From a checkpoint of a small mixture-of-experts model trained on Wikipedia: 6701 steps.
Below are experts of layer 4 (counted from 0) of a mixture-of-experts language model. Rows are named router (the router's row for the expert), gate (a neuron's input weights, with its number), up (a neuron's input weights, with its number) and show model dimensions 96-191. Each number is 500 + 50 x the weight over its row's rms, rounded and kept within 0 to 999. Numbers have three digits each.
After each expert's rows: "mostly gets" lists some tokens that are sent to it at least half of the time. This comes from a sample of Wikipedia text that the model never trained on.

# expert 39
router:527509507494580487554514547520394513464602549416413455508530469462458491497516499398507484472598508493617440459504470571495532511454458470482499491489405507446462515525462519499426547585586541388427501568400509501474518560450540493504453501374580475535612550445425465531457496520435576487
gate0:497528531426515412404528532631486429458462434590393447532547512491462511531431550482447539386503479487560437509436548392434515527534518520494457435444483455578551488511568402458584469458513544490432409454464608467499430549575465474459447613539426495439467487535486420514496444531439477490
up0:518600617506533456414511491483529543483553509511465537564546445479522480489442449511471482381476459455505433508430550448466445547429515426546531476415550518576490518519494531502516524526518589545416433450458634468511476462434513457462457552477502519504459504550462486503497465594427507354
gate1:508456510577507527472454581452486565505565492490560374472526549450539491484553487445486580448567438444573583463504509497452555528591520529489549478577465630521541533457457540442505416574533427525465570503495435464468453577491562549513577554409539448515521526400528505570527498517442498463
up1:429498473482554460539547544547477562518413530495576515492592531507451478534493456480371579529402603485536472502485502426503575521465554509498521387487545515534473473480538496457546452487560454557571425402518487568515597469483504456566540520579558456475484615480385485433519443499533465524
mostly gets: "istor", "alf", "hen", "ret", "osp", "raph"

# expert 54
router:478559499495477559552533516546435517446540487464499447500497506421418553574477462450542494576461483416545535601522544500483510535469470365548509525503480525503437485470469448558463470476554497553492585460423513538427416473520642439465451502471488456471528416491476564521548397534448503464
gate0:406474547420529491442535569575502456536460469494479516473494388614535482485490464536593472471485502530523561593529505421538575481435483636522538534532493621571569428403466555513585457516550434484439491477487495534454539508524517511455574564512515492457469495542493520441491500478404484458
up0:491498511555568515494492522440469548463477484420558546341546445532484477534501423540610494582482490441519535553497473471586573486542455558480561511586530624516581470445525565548468443431509459458511515447467493479484420502500552604481604464549396521414498472446420436494479449456458487527
gate1:503565529567622454446462464433486452544422478506596446484435499463483408462444478465474429541515497572469481558452569532449536446485496542462417449578567443504460416551483472522500466528518517548544617500475485387490478579515567566486481420466470568505491479485594549454457442520480473441
up1:475489510454365578443431616517514519399525520462504512509529538518541530552520470497480501453491515521566550504511428517454464425479359508520550509457432590492469464474442574508505549525486488441474532529467547597487524434554488476490491463521575513514505504533412543562501522430568489490
mostly gets: " Central", "TC", " J.", "P", " A.", " TV"

# expert 28
router:520445481536516573470387546501519506494585557584487452487569476512582480513448518434431458466516461566459527455532510516477432485428522419537534517465491542502526518611435551564552519504471598452501537533557570490531483451580498403541549521506482500556485486501512532497549422408558526419
gate0:455509565495568410546526569511491496510511472574536557401481526487523469524424498432483492430610497537485576522577554569449439455522490486566542574475471476539545491498375436489454582461507488443398505496468427455473476580547474438516554513507582473493466520547553482467448456572508565476
up0:475509491437552450530482453513617469479581507461520465479496493488477543457575454459521421504552420517493477454474522549457512476458559451538508552510482447586368465644512401500528478503517490496404627505533535476412445539491557408481518540458537518515422528483420366535495483469456484495
gate1:429552549463502531494467476489470436576600541464490414493520491479451587513510487456448537526513545458515561541440446563467481453558544498596521560380445566496477458515464525460432541493528583412483513522559430430499523419514544496479470586466501526519472539538442423559523551455465491462
up1:488494601440510542471537509546457477559566441470447394487587447475496696437431430439484575531475569499462554571508517532523439481538550495544472463525427527522431502494497439447533491487556484404522520496360440565528570433481577493368526545459537499484512506499466491502550561438465421522
mostly gets: " K", " P", " Kar", " Char", " Pe", " St"

# expert 68
router:484482423522502497527553527431488487452477472431466560510498483485459518471601553561500419491458483500504504497612458514499454442528351485588472520554564485541598400502562466594522481447523488542508547513513530513403413497469524490556545520494483496459398502512399564603462439476483467459
gate0:583499520534479448510505493512484465408499469441443555505423506485442424459574464579514479514433542490440562414553449527521536430595510488420450572500493425465511537568577526452524462544414560425485639406549496594542507468430488457547516456516479499526541488515529497490543474466589473580
up0:370563520567486553496489502503535574567561472539516478549475540500400561521515553529495446509569549430550573439458603449362555573491520441547469546520513552541499399520493560485508525465506544438455436468458582528517492438548504453482408528530569483524469574453521619510419577542469478476
gate1:544504554555573511495468518515568446512488529548545520608552572504543540543531537425498538470494418496422497511446493485477410496597478510473484487535499454491500493548358440383531560490474503544509533464472462426519429448496595500504483483618541507613430561527467421437481446500449541509
up1:502559549561530513497464528450517485412545502468553587557452467482528475454524455564548493592445466529471473453523489469461524467558471499515611446487512518465576486602537508453582464448553563497495507512475478406508494475479587527495496502587513566501430480509542476479551539459477502501
mostly gets: " so", " water", " pe", " ad", " dis", " sett"

# expert 11
router:412485455532456514437467460477537483489474543481431501491512462545554465527571526351523501506566531473525496416497438473530501538479584532521576594474430476413430582524428522451432511492398474555463416503550530408521431564511438528436528603532496574497542607489442453528475588508456514402
gate0:498595434456527482548432498546591458466566448473515564474491544551470502367427488549467476465628499575461500499510495450439507573433488490572419476454441536464546411508609521467518479454486541443475484566547530572545450585562527504459458552478562443455458465449609456515472536521498489494
up0:539473460631444520502480489539555540516506488500416619480459428571541527488592491527530464492480537550572568529338464565322540447493564446538524495494481513517552432513454424511447486427520484505454517443552587477470485492374431490512471536506446470520491395502522496572516486474506492505
gate1:626467510481475491481485548488622464420424487487532530508562484465462464562627574473472464442538524462495438506562551480505471500566502457424468497473511494486576495579545442534498499427398551342568503605567444485553547466488521526475540554595473437467504638464460424541551457537538458462
up1:455528436457476341452380576463489503513438470470468534535469588510584544499519494539532567413490550510471495573556550522460439568553497524470562497530502546501486560549531595537488435474520508405577499570568443423511509396415451520627457597485548573476488497483517572495487469465532522499
mostly gets: "icip", "fess", "vol", "velop", "duc", "eded"

# expert 73
router:501449523570561504512570434435502587547558448534517517559480478513504456539495419588496447577498514572396489533492534585404529504451569598451470425545565453574490459477549482568510447451593463508613478502550448494467476413467441429542419474538408551474470479500601570451485444520518476584
gate0:553547539551574466485584510553555477556472502498518464450482426524445485416498540546471503439553550465503350504481461540494416505560430499525459458551489489493497408454588503498539438468512476431508560473583515553397545527471508473538452420534507510424438454498546436424494566552491548532
up0:568452562569503535501455488468393496585415512506563443493603438490448493506473498461522460493530515464571470561516522417551563470549491534515512452506477526504583464461489430550499584442530502511551456535511514537483470514500456437464405495488381472452526483508504433478489585531426542447
gate1:558512469455533535512486462498516520496508489434464472496611540582529400462507433499519494410518481494498649520462550440523589489423444490558521594503517519538520496498455586507498437530522410376430570499523568579510451495484520447501497501483496464512497560506483459559461545513512524654
up1:587473550518492539564444567482451566516514554464453497521448513466381585537519550499544543490484469514461457506595502522561432578437542490470527515587516558520531474457610454524483475489514463521512444524470533474445448520561504518469441579420551562526478488483468514572566524422494511559
mostly gets: "\n ", "ently", "ively", "ually", "ically", "able"

# expert 8
router:432475527466507517494428515567474586497448558500530536599574511467518475577417422455437393552445539441420486401441620402525520537505421439424493495536410414546544560538542434586481550477513444500477534491513513503534449506414518548550528435505481548435501457456407495550565453459410568425
gate0:482500438575632479428473477525527554549440507508457423518515415497621411413533493521446490512571527531521524583476529594504524500462565603589526510464440458565565436543408538510518409590477420555377494558518510529382436490503534509481477444531624406549417479477503558535494566474562483563
up0:513464537392433427452431549511483493536461451563434561551421506498507461452470454490477503466531571429605570501463529541538437405517487469464483565481595492509391494425395470532407562559500537542515515512444400474552515575478671437475488513441459580496495541514506511465521424506534544543
gate1:455544505426371433516478464420472470513512430456463515483502419489511432528532483496601540539446614530537461446575441520469616521526544503466487486478501547482473492448560513435494476547447556541502455531567378524559450472497465556512533519525528503548457501531572636439485517522548586493
up1:439575542459569521528457511558562498487470530515510392544506522433458532534488503484521476453533508529505474539439463481529479463548496556526512466549521436626427581485357468493446490628410500473657518502491558522574503580439511429509446479502627567494513471463492479477573586472453508517
mostly gets: " t", " k", " qu", " T", " ty", " d"

# expert 30
router:527584422599434443507536471432546573553470485482507511534480531440449573528544550478528513474378548457561531482505510515523480417555479490517542547534413447541552464483523514476484507470563439550590476455448451498508391462529481516498529600551511554472579427458485557478616488532528509527
gate0:434572516565510595491513503484474399567514501588459492505468447496548511454510538514425513473558593457536412478486506493514607516531586580594518482470464529444489547487464538495505476612359491549538540571585551429497483494488505531579549525466387514484553516522552489433448536495613521551
up0:471445459498473458528509499473418484462503453426476494475521487533555592484561569591468524403511545487522526540544483457531403416522536534603563495573393470490506407510528588503453522445525483518483539497529450463434416534500397573514491539507431557438525463483489592438543532511471447595
gate1:564470593491529464542510562461464555496570566528539510544549439518479487508600523431514506434526488456397488421483554456587477546452501530485452491533573498555470489534425389510442557544490448510546479535501504450459478482577559565432491548523469459464515326506512500419561433554437535519
up1:397482452473500519483467520484477541500518462429518480580381600501478506520486489421429468446421487520525502535615566577491517439548471486463508563516445465496549482529425492487469467451551480456525505390483543545499534547355433480573469478498504561534445448509518534502530554490545470401
mostly gets: " New", " National", " like", " near", "lymp", " Mary"

# expert 12
router:512502529463573523522538495475511589539456561552557592543545415524439401535547481427478497474655538625542540491539443541414641511517603511446424513506494428520502427517576486503473458563477488520549536536540550508453528475433519544532481453521505569467499462542516518455469432630525477582
gate0:651514500531472499497433508407476441461462452634492463512511467500527497499472515405482533556498488493494434468488408489511552492499476467483554509483457496571505398531524608507453470516497493477476499522472411512517616512558489517472531513406397460490501565493519487562499553464488627554
up0:550459547560582525461481542545395359439506501574497416526503521439522568528522484414512499469537479520510508513510512436548610523443493437563498563504407481485436491588476539423537479605511416521459465565509408508489551515507490493501487527494467448489344506509508442572456485478614516538
gate1:507438411486517453500544509564481507485380496456486522554580502511526559534461466529503582448517517611613397496421371528503571434489454531460541429525555420489449513598405462523511481463487461410459505506424499510530523514430479444481554478540529428461501497432457491422535567475497569454
up1:475491453516500552450550536515509613507503533526509546626556514524427480509424631505497523583637532507452435459475486532443540426441550544420540446455499466464511486429515527406534559454416538594505443495478485589508519467524555494579542443415547508516637501493462560437443398504584450480
mostly gets: "-b", "-y", "-A", "ootball"

# expert 33
router:442427420532447449476511514515396529482440408413464495467436543498408542553419531530444567573441440475566471444425520471439531461546512471549465451432508447458593540508546593533457508478484494607440527534485491561539499405506463510475520408452454412430524504425548402485508438517512364564
gate0:468459489527419514480471581569531477513514432460504508550436554453564565448522500569532472531458506540420491444594488585444543455460544483493570483443504530467560469374467521550542489430496479524387464503490546448573540439531478448481458536468406570491473576562545511530526589412491392662
up0:443494531586505454466465508528447530516536527514475437518500501452536549404528584504446499474484525461535539476506501471534446606427399572514491469503410511372488492523486551542574453588539435511604542540478497360385468530500455523538446494389456470509563483473524494555465492471451483480
gate1:439544507408495467477552471513470482459531525467438421438515435527459530439554463449512476531562555545562565461565520491514487440473472474574452475479448511521502573460544525488458466488527620518463466608525503477562503427529591577565529494578430519494465559554531485485500500530484378585
up1:441558505605518464580501546443556448506541494530507470540484447540488594402527433568423430448513453402457531482506507480502456505535486492492539404510561476516463426451574464483476517561553488455401509517464468488434575483523529464557528533610513429554442553449410493493385490533535558477
mostly gets: " released", " many", " located", " several", " announced", " died"

# expert 75
router:501523477451640547480562527436462446492491414499477499551458454431452575502492547546470489473489523625542509493459518527483565365610474561450518476513487515464447532488513427498452397409489569525505446585461547430507553519394484576517491415440536504489553481519455553484486495499466476525
gate0:461444460571476516485537498545504526397569514517484501578524495472458496539589478484531568444575423474551520393524500458498589427459427425455622522598510404468556544447468524479523482541481401524498472429524458504498430419558442525477518451441590535550530550442479538451549541456466463519
up0:443525537582576464424510482546444500538492452611495419493542471508431534488500552611450591454472469452546499471518609448459562497496506478502538536517517474594563579514487395477505465508470548502463549500514439528462496472518406490428542555455487401548523575491446489559512505554441534455
gate1:533491513461542491525494535496544550539520502537550457485450381463439428490547491476518552513532521485525606536499340492483545608476527490542524461526606502468544445592497474595485567552461513530573513560489411491482548417451496485471523620489456449508556450526514459545471464564488517464
up1:421515511529526479499487484550518466572529506458491550588463452531491438477462518525428483582549579633491543402458515487479555460581444524475503533458489455449542520550587514477494464494492568503493406542473549555459437492446480524420600559529498549551563464439515508512514496470482489497
mostly gets: "oung", " had", "ould", "ese", "dom"

# expert 51
router:462474484510402422516491432495530474568444510478533561562496529471485565483493537539592523498435496447478516552486438517484450534394532550477433548558443480527540481406475478477469554421458480566619411443433530530451474573447421560589524542545522553471596420490446569508505365522507508498
gate0:559448482435512488487566481357528544523536593642459476549484498543576532457479439413563442485442439481351460445609436558527478468443577467578535452560523512521524503474458517472518502516546470542468492509449506398517480511620457602434495554504456518554549469478469495508526548398449466592
up0:595471512481571489454589500476565507543528466443446406542614545433399544426440520560432560524535478503572522438559490426407461571443552499476504468487479424507514449508399489501561526496574526507537582524500528543502522539530547514425571460452533542453474527605523489536500485434486426502
gate1:490471493491553529481571484465506542461558450471526467580581523455436467460599511564480497547555489534646445432437479446443383444565444521519510549414569544462478496521578424460551552490554491514404566499391495480492456499569540508484457507507470555563429472411477468509470546497488412559
up1:526505562520487424582508516467537504478513449535600500526589500480504529494528525518479539544567435568540474502467423544628514458480449515522376500487492584424555535461536429525480475433447488594508456492478490527417449472455419535543514452412531430473553489502538518500511610571507465509
mostly gets: " under", " is", " dep", " cons", " every", " Is"

# expert 69
router:478377419392595434489565432510471461467446493506603587546553528422441507474505482460489495452521468452469567548469563594440549512541514537479441526516513440427529491421526468418538550497505480420527467481455470457475496511420502633538546505570533570489463463461488428536455412503421516548
gate0:552437465492522387516458512476430423435544490510476593454505443469479517400469544344457537400519529522505493513547426440572503503486564572601407495453539483430563564462519468455527493460546521461465536546625500500502495408487470502487507570582367589506553491475615538456470502489419539494
up0:518597535447471554426544498500516594519524542406393518512392475491574414549544558513546428547498511511496501452487381513501405400474440502419571516424456466532520472476570509506521429487438513574482556503543531561560536516609434506495534449465530540525562446463520523468595506477458471505
gate1:538633503502504589460479473534517525575454452520470551519421471446427443427512560461538553456471507483530579377462520532461503557499489563511452652479569446468489544518564491488474450435524479513413631484348532526495514511441537553464455529466569469468464496469534516489496486597575506493
up1:488487521469526477449474493546504467433516509437429422485465428436454459480430503492500515450452456446535515521502508452437493472489466574536507591489555431538468513499611472477507507367544474433559472452514486498512498514493581517483503474464476479365489455481556451526450503465454485451
mostly gets: " a", " an", " was", " were", " f", " its"

# expert 7
router:489531500552519548501581505349464559498507533474501511536626436467476510570498563493497507457438490451542475471541467552501491535525591496523575438411515394526517504411577490455495433468580451583521470398470564525531520463554448549439509465493473366474492481494480486465580498426469432465
gate0:520412424463497568477446510519470368488538462549478545528528526517445533548475541563486453547509451483473540560546543595489460408508522522482558426499600498496475559539566502522525443523504483460494581440431509540514527491440531466450464579473496499482532452562518459476591488430511536599
up0:547432405355503413548454463536460490478517474455546405554498551531467447512503520473570557533549375419467513566553517544472551501536498430459404418497613581484482445556589420547564450432542547380564531482498473450522512460414446529509421461547473537461499459548536550567488450564464503486
gate1:512513500506509460461479538446497513450499419519521494354499548433487579482468391531447476532549569593504447498520541460498489520550557430560558500533617440546524475477568514560631533515487519532424478483449552549555500496527503464517526516437477448527469574583501454525471548570441362522
up1:579614533517521415529505543448520486539529456547515533505522525453509472377496528529472532490567461634536484531444501494529512519551429474456518605489490512501518458404546494522589444491435495476514485519484550499563521393456525501509519491520561509479414530448358424438453545461452536414
mostly gets: "riend", "arter", "irl", " Wal", "ther", " round"

# expert 32
router:580434558517515444513379456433527624512465522512539441522457476515512534469543530510471472387541477581477489540360541441498560498397548541414435384452470515461404518516420519439426411445507526492479486485473573475484548510407507517452414599439422535468451471552498533531492575476433517488
gate0:495574525444483506505456479464426407525499578520439440516392457512543464514521534481480463472514416448547509566530513460614511473586500545526497481514541499452473473429632536595485494484465484415424566488520491437505523486517540522387423524513501550465412566538491480543473607491565524442
up0:568567399491529450541561479559458569466471498551543484558504495437474431533445437455578449450546429534487572493541377498515470560479540484552559494559448470399391498480415497528560512507568410561589555572574509480472554507494533522490496447450545420528456440580436456477512536479471524497
gate1:510436466527495474548499450512550486452665523456367529508447491504427517446471522469552559465478435433546508529459454529528503444457472432501546462554518515492468535530459525510444412540507624471402502458499497508546532496498542428485449476455471426540571533533501521476557519515498558482
up1:518446403423565433454545552539547543532451494493483440519466464492502402479538622467402472529440524443500532529522378598476543500570443437526559471542512450479572465505546515498509525420651487531507525545519501402505649493462493483487543566469459425503434561469548542492485425558506529531
mostly gets: "isl", "por", "|---|---|"

# expert 38
router:529497490519484521525508407585399470518502537479442623490462468490486524571454584597572424483514557496490580559517542536499580463508517547525455604501524476514554520579621485502453497389489493541569514492565456544484549470398504520444499410484437490449533427589493429471446366496473460549
gate0:454526614479507456534477486561518516409402466499502490506524576522502452445478527449442446442481515458559526515541581418464497629572465513495487522426568581491433542620561458534492481456475486466427555475451551512528474589523522516468437532492500496493444503546564404565524577481451579483
up0:473516544503496457508542568486431459383499534515550528469457495396487510505583525535485487570483511537536481437486521450536531482578460517473404488485521471531525494524556434514477503483507512512474513568452454558380500421434540519511440458587530543497442476507511513512493476522470536356
gate1:536509467544432522509593538496462463429531414446501466467555395518537536482455560493509486439514558460564531520498432434512471527451472507593462423517416522574406499511391500454512584473548479442512483453566552475526495471504559442531391573566494487493606545539523461581462484567587568572
up1:578453471471559556584503537461548517484495518402530449513546517462545506420432556483464479548454548471437509425507570467465480470540537441501499520532505506465505424504527442534439437514576443583553529556501349400511452543493612479476500480614505524482446450547390497535497494440411403400
mostly gets: "rop", "TC", "itar", "{", "stem", " period"

# expert 50
router:389548441519452448435533517586482538548493517517468422442488609562555520477555471505449596445502472462514554505511530472484490525452549493514459562501490471567477573451415456416408565516485462500471464430481502440641484418478501459507580518477543493500511599453488483478486511569409480466
gate0:457467583443473498580576426526454537440555567550468446465513495557467488500483531530476496444556484464424461511571472409537581505503534552428499527552468432457432528520520531471501570497514450514457478467397492507577491561534532542409565538360556492442626474586499477507466515531483478498
up0:522589508523492528497535596470489488541513446496449455523522568424575492524467493478518462526560494534507525582504491526496513475472430389448532406542472487510519472487569450496485517496497444502513519511578403577605461580552576468526408432500504395548511404489480471568505417596502480574
gate1:564490528386503517528554509542453437518506503492546557474501494474412480375525526490560432602532610458498570590542444503530572521399557504553439491454495508547510477430508551489487535444486500468510563492562514521546468452517468569547404575530508357441483459591542551480418573547522497548
up1:396413510447468451597465604511501441533510452471405557433509480597535439623509580526516510498413350477594570521394523428485538506505471545424603438582486442479459521478466552454530441463532445524572485492456488526484424470456458539454458456399416505476609502527534599512541518458534466559
mostly gets: " election", " report", " vers", "conom", " Liber", " Minister"

# expert 1
router:485541517485427481485483470553554461402532463519526424518567518420515603479593535488445525488502534477534457432515567424489475540510557440494599452521490436478505550546491437610525479487497522518465490460478478446459600479481416429516465501549457489493454608506503505574544610459544474501
gate0:487564445507463606442439565572522504596535571517463571526499542556524486449539527487527587498561556529446484418435604484439481527532513450570458434608514514533554421504498503390527468496526521543378509478564500519550525491505521417536578480600419455512542571463414441403500574504487510484
up0:608395535494517457432570470464563532542498530442523443505524502514521501469441513500549545515490516510419495435458517518405567495532480474510490496539559539517453466435472386515533534531437479442515465485485471468512495579615475482615493530513468516525504496467570559424476475467485435445
gate1:521464421543483483521477637486452438546498590447476604503552522544436516511605460496473587459511435555509471589577463513450544541475611492520488450459480405508546545502490469441476515585601563505560483543469568498579528453439491446528437410460444479518447527433489486504467455525593514579
up1:426469539469423569425463509501533439501523393486615451439496465543485503529429504542587495421509485509445548499506459522539455633415528467508527473507563487556571559489480499403506530463639523436452479549506531513530521582457442451499480411527510453528628512480571471480522470493557492594
mostly gets: " larg", "orthern", " all", " son", "ominated", "astern"

# expert 55
router:553460471447468484518519401532405509458451445555523440616517537549504505547477395468394461610464462460523540536495640453449444543499549558485444395463513479515512463524467568568543520512569441581578492464457537481495436440528546568552562450529529530424515386454470467534470415554494520564
gate0:556485473442479410588479480444490602478463499462519429630534404552460507466483485449511562476524500566443480523470516514420556519485572541473443421528453472523511423474411546563404513600475457455557519495468574471527458650402479653514470477468470514512527535550492496475487536615553457488
up0:470447452570439508571528449443457499537479540510448419543508618640557509408433517536520474511489473544465457510524442522467528496525483510460495500502498558430502537489549495566477513440473577542473439528468539525520563565572507515534558453530415479476518530527455515408442563502657503512
gate1:525604503588446567525428469446546467476555524555476500428566458487475333503466570475479520576534484479568513426474462498474521418517476516427553495525537510419517471603507513563514470471505559541520433563528542515525467495468449537529524511493483601507529512524509523521524562532560446498
up1:443470420544470576577527423415482436480529483526391551431530432518505363522548460434477581509487477430556547513556492492452500442529452493428563523545521385462506362570420467568445514417537533497544484567570560456521476555444416460486451456518465535538533514497396622520480498582553580486
mostly gets: "==", "===", " ==", " ===", "====", " USA"

# expert 49
router:530486401510435504437503462501482629500454499507477528391497554500559381500558510566508582546526515455428393540474495433400462585446473397508522449472572542563583485449513538553517519539570519524500472509499525550531508536621543427546537520495512544501529538506542493456490449414524444482
gate0:464472495497531552547483528580430437530487468574481591518488562521423415525559456478538480452462540525475479533471510472520496507581506554472473577546572520513435567538466523550532464541547526475461412456448580457501436562473507488452440530462581476587463527523589510454581469607419565466
up0:482497568477542526619520488516542495507468508656426566528465544506467514551519540477469451484485483524448513605370515453567476507520488548492556585514505498559502591550478563562557503539524515475488411552433460569503456565564478468518452519533569479574580512501544485517555553515425538436
gate1:599470482519542432425601495528460494544460490480517432582472568415483493482577477576548553511452499486566513505496549469551481473595554485492555630541443513495497584495552547474464469570500533443492584494442465460534503414468598477421487457514541552594580593552561497460590584529496479415
up1:500522431460553430548510538447502538534461472496508575550391550501525415512516514483558479438499564492519528451525490490589475508548484524460441497483536504462436580573658458530520387455555526509545537488482511413495463450466435509566459611445456578562423524575491543430524518566459481457
mostly gets: "\"", " play", " film", " school", " game", " song"

# expert 26
router:449537467422448418512543496565521483554573451655609416412540485497570513541440472519485481540527607499497485430452524519463483565494625547521463531422429487388534596482519500542471528502543535451568514473522447473517470575502445516492432495562434496577530453465512506432458560517585460599
gate0:484527492488487451500589511565545435548479518581558479436611490453501512506522545532508512552461511540422464480501504541493607460509478341631497531512591450579445423528480478533542457488388547529438580484504479539466496517579518451547533505546514433583504530504554535578563499555545507525
up0:558540542462439474562452464535498422512559470562618518451607490513541538518454528502569464462502586505439504464554582535521422545501451537582495526451479474435530495418488493504518471484504541506526604485486430496430531588541596554386463482585465412517523457485523564427612513409599524480
gate1:504557483438477554457452624472580524536516468560498554398586483504402501508479436534583558499499576467385481504551444514458519553447529534530478470434527490499496485555502449502474393442504497426509564453507475495519439496470543486534399512503623492563470463478508492550499526523485625529
up1:467514483436495547483444557514483544489479554481463404497518549560512516462545380579565468450476479451390460620431542520430529464484435419556547487498465510530607445485521404531507462474509534468532571510453486520573498558530567418492478487491500381536476544586537478562448529401476555486
mostly gets: " and", " with", " by", " but", " &", "',"

# expert 13
router:536561632454557455533521538471409508499508562459445546508497476543486454480439494471535657412625457505497529509460479566554506436451428581461422514477493484521455541510482454554532532474494570469459548491497580576522590463411621540473464407456537430521506486482494523416497489468495536482
gate0:572432559520518483522498684528565470532437493445446514552478560574515351541475475553582545545484441488532493513557477473526488503462454435549476466487535518485490490466465487553523469609493517413536485515604511507464452434630497549428450523580493531466527505511499494486548480471552436533
up0:369452424412530499532570393517553542516481416564538514556470513429529495380493486500542483474389540458457555551583439428485535538537442528599458554491567451538563517544471465446442520560546550586522463468519452455531470503530494511497572587464502503435495473525463545497499421506459516577
gate1:485562520357551483471521485533496476471488458431463486416398450546455542412450440557490509422495497497492495526427520464469533462549488438564446503516521505451499543583515484467570479544459521500514522444478589485559475525465515406521529465478526473591442415531434530470509443446516373591
up1:504383544550500427465506434496516509488508429566573504550507493448509423486477451489453527447525584511412457547521497495502446504477528526525574556492422549501415533485486545509504490569512475545549488417484473439369514527578526506415403593496523518437528468454548588533455460451447418495
mostly gets: " George", " James", " River", " Robert", "ittle", " Richard"

# expert 43
router:458474516562512518574474459526579494504479491528495543519483487543516540461502529517409550570434555509552461516497595405429416494554480588549559539429458493520507430438585506421511559436417497517592454473540470601443498445462476556508524557496514460475461444465466519544548592541482527455
gate0:555451500470469557462577515405494332376519486483499499517495489511555508512443498549531579445524445500530477494478498576548456455428524521502492447423442500472463480464428500546549530524509578516457480446463487534532454384558429460492513510424489537479443539479481512592444478550561517486
up0:487522552474553558559411539530432474495434542488465480474505529560498485498474574580520536578413531505477408391476507502455495542483484461667508549508460481495591520511589559566541464519503407549465563543549500460499515432545541508530558499611617470540457564435520495512439445483545475540
gate1:462556483543537459432525490454500452507464461525534524526497485581478522504458547579559527497501527547505583494486525566560511463434522592419467369534539387517657547549466355482431467457492603501483443508555510506448579550557495569470477519559479426585570559451662523527524385413555538564
up1:562539452567553481562476418509485495527539468540569424554470488480520458442500515562567499517543468532560482510536472464559486527566431492492533546562499559443583479522619497489535386500493517426526534531460486527466485468515575548472494550489489506423565498481519574494541559397498417503
mostly gets: " b", "est", " port", " Act", " just", " Best"

# expert 59
router:547473603579501507501469521542445475508480544502507548482513535494530526518529461440485439534622490547465436512578425462468527501578448454481502525444558524532398474505514535514462530553460472436448513606474531473488498518512502428504417508506539546521443552461544505474518523553457415489
gate0:556441494527582515499465586518509449489444589502420515506566493440571515455495519432434502540544562470528470524553483425510538597530462483623473440613484536516511503564607510535533496503571576456594551591589475433421504464467487482492553540560580504426501526492518371526565489501534532518
up0:473517586488567478457469504515445476576476614537477527529529530466617471537466475507532483529597498566444393586550455512412505499519521505473500500518483488548504586585458511427546474484489580409573464516517373453480583432501498425496555397500502517439467486535458408479494460622493449563
gate1:524576412480565533510494447521563387424490460491569445487528492509526520484535573551470390573509597434512480464527475547489492533450548464518476526509483507479513505501560533528533564455539464560486522455452445492509526549521551452402614476540461514400392503581486394493510375454507456435
up1:419558541543475493440541465516453486504407517525544570552468468616506484494472496507438578447579497543538574442498523480458516545545459554417513629572508519546553521566464445547450462455457460548546498473459530457552454533434386626467426491484499592526556502535564556460476544490515528585
mostly gets: " prim", "ouncil", "oard", "attle", "ourt", "ront"

# expert 27
router:538437621551510442545499465460465488575413570524523574521417453477469459454470533519481543472429564458452497571512600455604456569504523559483347447529518480536527380513552476599487515498397547495547537519520540461495506482470437530529432482516504432461479402539515526418564412610494616513
gate0:620469518481543550515434590550526431472463533529464580546551446471498497516448508502446463446550496655592474443445523522509449439453491453462549561470434451470587484544529457462504452460448550585504421532435497483486539581493487529422525573441485478500547576529568467509431511441574551516
up0:519572478512485489458519420444558473572475458550567465522527492506494553535515491504498456494465523426484491498450499447565592502491526490564596491501407513496498497505473555420501533529418445561510483461499475523555482471530429480449518442469450408487585516542501509526526505506569517567
gate1:399434499540502501502538481504582453601443500498535469507484332482540574508563585522484413523552433434465446456425527451518608447541519480507478546473478488432503482447490488479522416453497451473509531517589550490527553500532453576505482628547464573450512571489537570479404572494555501490
up1:457595452481548469465402432554433474438512485463452533510482574541448469466444591539571488518483459584598670522447491544537513554542500444502517553478468599370539592489466557418449488471520500481534476398412416463536480497486562518494390509504546532552462547482598492501473616460470538539
mostly gets: " wh", " Austral", " Thomas", " Bay", " Will", " ch"

# expert 22
router:471462465478451451601516432518445553513425476426590547527502604484432539572456439516525478540406544407511548532458519471548469580536462483442428472542451475545527464450543458514386472435503485581539473463420425532436441531441455540562509453560500494445454418433472575483543507529496509503
gate0:428523503553527614411532515442550511523464573493475432471567385504566546571565541486548480428563549500467470441490428468594577479496528537488496491453496456561529488548502482546575493486532575522468511473496540510463569500484474445495522508465554511601435603435415513586471559501570444514
up0:569468505407488477407432497487496542530476490409517396479551484488505542560481453546470514456495474438510486506546527437515466573455495572482574463460435421539523454629477535524546506510505520452479558511496467473447438556457520515498477499505566538501540485480496464529511534590546530483
gate1:497509457525507472500494522599516558492452547480390568481484502435554408539461506563473475522556469437446472495529416381477480553452500541475558554449508506542447524523523433525538511519546486451489519465596482501596475449415473487455502490536501495592425477525498525568460479533539598520
up1:484451496520518544575595538469558538513532486540589498451459449510577444442534475360539544438546512577502642492486601501452590505493555520524524447454495515506492449573490583435459544474400497491525494518438444502542458424452502599493549542521527607529493532561489442496512499550492521435
mostly gets: " over", " Can", " cl", " even", " than", " president"